python train.py --num_hidden_layers=12 --hidden_size=256 --n_experts=16 --experts_per_token=1 --d_expert=352 --d_shared_expert=0 --hidden_act="swiglu" --moe_layers=[1, 2, 3, 4, 5, 6, 7, 8, 9, 10, 11] --router_score="softmax" --normalize_top_k=false --routed_scale=1.0 --balance_loss=0.00253 --balance_bias=false --router_z_loss=0.001 --init_std_router=0.00979 --lr_router=0.00221 --vocab_size=4096 --norm="rmsnorm" --norm_eps=1e-06 --tie_word_embeddings=true --optimizer="muon_variant" --learning_rate=0.00727 --beta1=0.95 --batch_tokens=65536 --max_seq_len=512 --train_tokens=647300000 --max_steps=9878 --dataset="wikipedia_en"
Below are experts of layer 3 (counted from 0) of a mixture-of-experts language model. Rows are named router (the router's row for the expert), gate (a neuron's input weights, with its number), up (a neuron's input weights, with its number) and show model dimensions 128-255. Each number is 500 + 50 x the weight over its row's rms, rounded and kept within 0 to 999. Numbers have three digits each.
After each expert's rows: a language model's description of what the expert responds to. This comes from a sample of Wikipedia text that the model never trained on.

# expert 14
router:554472480450495488539399468506501469438524441507524476523516400509443459556536509477475387603509464512567528499455458604461488520419428447555483449590459562500572588561444436504469425404532431501467486483514538509513468449468505555465598533523411503515490550494511415392414486513501532476429442432531492491483539531562532495515527542532389441492440485469498451477482505527509482505472
gate0:574498525506587539553540473530497444473542480494433481458525439488477484450477519557427517453580509535603490458533557583485494476516487444511439439510607511398538483455452550430585553478533468494492499533481478457530510496471604490494602523493488580546507516515536494531474517503595489559494489500482573562567514545495487348475511412574459425447377464534505487569501496455469471489452
up0:469625645477500492484485584523530554565492545573471497575554549430472425541520446475564516526427534474453477541539548411492454505430410537539537472588469583535447442580451490585513422535439534466456546520579511532414449517534389491486535527507419492464480505512578575426506398515465558538541482570485496571518468517482444516472490542556456581482512441519468466532459509555497549566547
gate1:504505536427482450618526451482475497476526560510502495474491476550474488505508476506496440564452543575473576418457490481481485469427510417469486457507429491502567473545545466504587466495514500323500516465472485410545440524534541515522531557453528500462458448491418564520531493468550428507466398542501636544462466468498515562474477499541439472394431469690461501499444511555492537500500
up1:557577542467438494479617537465448449480473500422449483480586548475524476508383462488481457572388502555514488503588554486521511473519452414533514471477470527517604499536552551548547465466519453462514457504545454543468446599572501412476447463475517487511587561537480550566560459539509438445474426489563556600448539513407475514506485473545482505503439561519492381522514548486525496496451
What it handles: Pipe characters, row breaks, and header words in Markdown tables such as Score, Round, Date, Total, Year, Team.

# expert 1
router:484553534485501563511434422509585522432506421449524586411557451489504492630600487505479449543464497460557576565512429474480495556422408521600507496525436597460554491532443463516534454474533561505507530542467473531587471479472432518575544498495389547543542448496509548520480533594503498484478476441479494472453524486492570556462462430486527443463532604440522459457497569452526485590384
gate0:497616446484529517429528491499573539505460532494573504487526459572519495564534604431382508587480512481533430543458479435535486536597595461450490533458485449495550520536451483444469539451484463418541477575445474486512487516424427528524453433456462580524513472519432517445583514471482489574496457578532483495398417424537561600498567559491484480562566471535485514569520475518441346543455
up0:493472538567493460516458518511490520554594510530471504425468525492411521487498487471576482485474472499491558493527535511505504483463438529617561480465565539548495417566539516561439474557475476553565564473521513567519453452603551439469507553475476440537502475517570504511488527553489442459527611462522466447543577479511383425428442449497522567411444501436504489521584470487562556467534
gate1:567535503514434417520476564511591447427558499511475550492487439535519460455425532495467431560566477478529519599573406580474591550456447470572485574481470480552498559432452480555519469493524442493546511430534476466485521458555576515543473475549423495515451501407488444442417506524572485510516539438415489443479479506567524449516484576459442514495480540568517526438513560556548537544487
up1:485514548524432459541404609479509443459534454476521538407499504450557593454508541449487448456463523505561495494554471542447600547501486488559427392389528515524525522560515524487556485503600507501520489471523482590627537349485505543472466481499500392542543512529543478443469486451493406548498521516445521550526527553511462468531553500548405477493436512541501508499454543508538547495505
What it handles: Commas, and, or, & and slashes that join items in lists, name pairs and score series, e.g. Fish and Wildlife, producer, and.

# expert 10
router:610490448470502478437486448515526482440540495446457615409487417500507490530556464492459502550538495470571486580325504512502468520543550485569450505441484548487519563592405478532439429495548542420546471493482458546595520508459507392488506522463547483548500460576488500511573534512500546408550509472581453497488520508516631514485492437537491430473519484588512484531402505467571530486450
gate0:511535478533461526522502467455415438428437535473497560580500552559528534466426576411492554444445542454509409442543543575590556508525419531549585666552505463472452511467515496478517458483487485474549586504525598583487505605603599535520485554546500483560487439480558557527414414436540426427479480481464513465505621458491533441494472518531420471482579454426491515518445572529607529475514
up0:526567601565472547482491501551542520468481431597515520533534441496591569498547411395490428492509557428497531518516525535405467423541562506540537527500430576443561556535433465500500475502477480458483523532535470522436474541544533442540519515543491540545558504473488547537540510512516390486476499542489478530499461526431507445435486466454528507506504500536513423485502629528467508454463
gate1:496545491523474573450515503520448553536421485462530422640488521487587477461456479430534566560590485490547475483522471545605495515493530578506536457423422468441533481439482501478415524471436510646401468449511569457457506552498486464487484467459448503468481472531572397500497393461548450532415455548540608537452566496523446482524506507503408503511529431606470421518432592416463456475475
up1:586474466364469520526581549472538474561493505412486480487396535470507484509549482369562499398484494535470490479530457498445557486446481532541502671530562508465499546486477497553525517532518401390493449592515525484521518533483512498547550471465527578441452474549478560514554466472448496442518458423500444528568439571409540437441424478531577395506509562414532511576514447519570523501498
What it handles: Hyphens in compounds and dash bullets starting list lines, plus capitals after them, as in Sher-e-Bangla, two-to-one, - Born.

# expert 12
router:485484407449514525513421446546485480536504451453495497437420469555506511583519494433529441499546456453557515572458461464532520566459483526497455540540427570463452575535461467545484450438538536536597495522456538612535503484482423465593573481530428546571463503589529567421475492567509493367530436382559453459519495482508528552517563488497468552558401527531507352423480565439492514471425
gate0:529497441473546457477510533548528479454438465511603596490544476499474467568502570462456409488435562505492483519569467338393496474510579511473566488468442465489509555429495515473507525577440478587512471519448506487529484406584524469509443467436509502446577502517578426598500491500558550514550454417542533464431486486489471477475562530632503484581474532494577492581519444502465575466490
up0:410452461500513575505458480366501489572481537484394554427398545454531517447438460495467488488552583434535551648495490554516522501521442424580472525524499496591515461519490498507448491492498487541554582395551572489542541531498485562502537496469469548509515515471522421429478428489407487451477552571461510540479601588504512418519490509487542544502609512437455535479568566468457421544461
gate1:513534528523505567488452508589484542600500448478475540496381506560515483464589530387497531561436497467458484476538435581503549465488390544485546435478533572577457500554497532440475425428465508546573613482523552376544514486416520465572537492579460479566513385433579577583512471458559483417509556413484470499533479434593499489527467521609632573475532444479501430542550505427478481543484
up1:516523564543530510558462482479515551537520459394538549504474461524412422457511438527618543471536487475543478526438501543405442481408500363565577364483480598445471554465544496422381496462503500540408508503545481489552436443505512502599466495544465488563544518387534512595579462440479530513510604441493515516521466492502470548538496506572425593398520433481472502467610487541386485424467
What it handles: First consonant pieces of words after a or the, such as B, c, r, tr, conf, as in Burnet, ring, trending.

# expert 9
router:563489463474511548516424464492469496540512477417429503491560486464443519539529439484493485508450543512544532469544390578531501538455410596520476586554531487498560457595475492515449371544462502446537471546448507497500504470480421393517597495565426574512503482608533571477526447560554515506473431449470440501405582465547538522511533547474487473437507576574490460454458554398478492591512
gate0:517586461439545472453537460504509564475526548541516511493501528482459455505408489488616509545578484508470565415546620623479560524432493505482479428422466479523400469542448517551525521489480506431491540534498415457528510501526500428505517403425581500555528550464460515411476484509519486471481478585460458521488470520588565492499558517522455481456401543467435454501488427495630457502490
up0:403529511524530525600493527604539530558530486538506531480447514432500576441517504426445488472388549478526493583496513451509588464507496437498430577482523425531543547476557520470462460543547507590518475513501465488528596503464536545538573459500573636583511516567554533457453430486488527451467429555462480435565493473494523447500449336525423521520467567467512515480503573525505562459518
gate1:394377505542576440528511472455513522515481435417500523495506560485548466534435533541578581544465525507483528434521505492538460516421464466455506481502565442471607554572523472448488529415539490470576457540536577420499545559514486532524485533497422421573459494460595520469561505471491399516643513526457469463473532561475478602516445466508443443538495577426511561514503454497431496523509
up1:517578543514382507429491456557535503486511501529528499502597457464453492490512457488496435469553445530545526574552499526487550503520447513562553521554485498497396489505429544552551488528466524520489498487485399521474459474504540533448455458599575662410518430482478507543470527542481558485456468538638529549505537413496546464443549481447554564475453414529434404481495569445588481462464
What it handles: Digit pieces inside years, scores, coordinates and large numbers, often in tables, e.g. 20-04, 51°-30′, 2–1, plus stray non-Latin script bytes.

# expert 3
router:496506367465506464568504501506555437555533437410491570436460418449433436566519516468504486501514528435511537556435473516537418511481464513498504540564466438395488491567430504547508519494588538476501515410457552507588481411449527503596579556502447521534544517629510524442560435492533530453510429498524470523472536474467510584542622498436482482420520476511572504462474553534605497527444
gate0:542495510476483508491485473525496588542494394482586472509584414465535415562604583584574492491517533523580437574456491424540459513553419478471464562482464518512564456473523460503433503518460510497530437414547509540512404459471540460379480500534524486351427473584489553488375499514540477529420472617511452473536545379603543525532451493488502501470515484485553460458446487425518608499455
up0:482515551460571542502525578518459597591521484365476463534645463460492484524636504520593521529538490497444464516389455487530468478526513507412425502582528453462522468458499466492457469511572568520528490438481513479528461461474488487484476504449489432419469535501463515522437463503539491558494452521455428437447495396586529567436493494443490446475502471488542475449396544570581542481477
gate1:571460429541537563505468558488592465310577538510490561560476533515361494496516509546492478500498555434496470547602520451436551437501551495535418398499593550501454509478404456527493511532417482455430450489461573479509573526477482418581558511547481442487501537482513466505535537579469536458560460471523568449459528555502556494480598595519580555545503502440475555470457526483436407560503
up1:548501439539553594503522557583570486400587544465471531508501529579446462484501546546429554417535554568495584589535485427486582498476566508482470466540502472464535496505424503531499550544479476581518391444566570497494479487526419512521532516525553435581380453488526418496546561548446582517466458539491576378482528518438491534490491593515503509459500495450551462500516483460480448513475
What it handles: Sentence-ending periods, paragraph breaks and clause-level words such as was, is, that, which, because, therefore, he, were.

# expert 8
router:487494441469476501532479490617515504417488473471478519491524498499469510604518486481391486458447555429495459511459411564497393539465374464518455461561429517543512554466518507435535477451462449494501466553546502469555492485504557511558502494447490481509456551493495535528481502584598455453492541522503505425442519500614476525469454444402544454516410587509489524511462603485520508556435
gate0:535598499452445632471501485580535429504536479482548472558448503435475578499576497520473515464492536582518538491471418516447447521560435522553460504626526511494558593475481548524553551491552472487535512535585518440472517499481503520472542486452494440509458488503508557504535545521503502576470565484502500446584446451461490546487469490429440514525485528469427583467457579472505605538466
up0:437587526461426521492551517554518543507565502464483445532494447455513441530530454595526540526424501548518557484492488533509517571382390506472486527538453383489438497421536560459470555556500577468488544508435508438481493499392522565480560471514554390475475449541451564466481550496535553557481521474460493451638434555478519437509563543477441466502547518547424552515522590447566538510565
gate1:445419560444537456524565508560374618417497561510466486451528452441429518602460483509328482529583437389546544534569420499487598476476410481592506546494608516531467533500413577525576549497464545407549540485518499453495540493454415465454573530542526483455450479549508438458536461527436492532497516502506565561463407516493460445435509483515442527475528518397502493396524555514463496545440
up1:479563467498457553434437480472592480541503445439511578537482416540548517436487477496564539526420485621484474445510544547454419479501548508415450488535457476489509509512555409492503466562543438462470445570453377565537526469542563526607524513395544629509487601484406591472543448506566481500556497439592420459485491524418462568501475517431477501535508523553557396533545508549504511539545
What it handles: Lone consonant pieces like k, m, l, d, z inside words and names, as in Smolensk, Byzantine, asked, withdraw.

# expert 4
router:543408480368549450464521476521505367419549512460515568429579481469404449511568477521490506524530543503511549577465466501497470509427476572588531516540451481526449562524541483525557499493552505496504544493493519500510515536428475531538538593532458526542584405439504511439451433537576467450485499498463463399406515506481528496536478504537506563520527483492463401444493476528596537649457
gate0:420504450452436556493493519526450438540493442500557548576507448459455518428476519456550459443384520514562510517376513489500481426499432482552428406407479419499535447438571518513470537571519453458496456482498551474498491514593514474507608478429456524519517549461515507579488496564432465484505528514450433501420401523491456443454514489567469543537563450488498504389542515549524526512510
up0:521496625502574518500499572522466545466465458565417580443480455485482459440530512500468438465555457428441493581441482475575458491443452429506569467515443496525506498551584511458478433517402488499480525463491538439360436518431503553497503396441481524502467555502487576521465525577593464458421435465528565567526497502529548548443511515446533488465426487536587422448483540459564535554524
gate1:515558525471499509522450490466496571537492446558501567428519515469501594486388475475461497419542492513526557526476512538506522566455437562559521551478500481449455487548502430537442467413458460567425479579393513551506496520482525540530540605499480447478544501558547567580523433593520488430552499414432516457608435474582452455441568456428370482444541440459481521452529552432580525569464
up1:451464410486591470485535593511514535465456512516464419474445482534408497468604593490485552515473619568420501507483480570475505521479453478473515516444548576556537481479517548474544485543460469501483516566491459615467558447469510455467446502435558483521478484585432472538466564505552447554454582512604521543400505477441616517437488506518496540439523415529549558470529491474440496447549
What it handles: Final pieces of place and personal names such as -on, -ton, -ford, -ley, -ville, as in Brighton, Hollywood, Limbert.

# expert 6
router:418523486496467484514496436427502400493437476418510622464471450517463463479469489491459468548500432489516478558516534474519487544507469439536467519571407543457520513516371475410473433482434555387511571424456528521500465485479460447520545518509434502439470547571524581403537479591532473516497506452464448497420517427584488473505512522498541459550496541473505376365440531478538465557412
gate0:470523454486537497451446423497561523489462550480540439435607466509405517509421397522578478494522444563480456491476547515534561507490455461488511481505485533579535517530505515396484457495454594513447474451490465518468473497516440475599571488578520484421529533480451420407559529479650489482592416590433424476435393507452474405469529593537495457487520443583453422534519491515415511495444
up0:591496527438433509496591508518558420451554408514501543534413509452497516558500531509490570529499458485526544420523495496488490569467512507522495472550468597385455491435498501504563487547543460560523537521509436399549450536480427537498553479522428512549503517511484512555460468458374457544501511397556396455484607463477578573536504448452521592484469457502487541509513510517528476524460
gate1:487449508534540491499479444464526425471484463521455483512511446428444461559515432462559466513473536496524487360479494542460525503407465543416511539502460565450452581540450364570577579468548501434376472485457482533470531547472532469503401427556534405480320528577461526473514487483497538504444493552563553467484572527492479507431493474499593443475481478589548422492481551467507495532506
up1:507519555360450491497422476519520552572477560464454471434525439517505573554476551460439515387506524550408448490511471389505504505548457340483475504392481472476533455415526547480436461562576579478542599457476520533553480499539423492523531462505505547483466347462492520489520518458473531448562485535524518419557529436546513462618513615550505438428488611516396530521421512521466470473560
What it handles: Capital L, periods and spaces inside abbreviations, and numbers in stat tables, as in L.A. Lakers, B.A., Ltd., et al.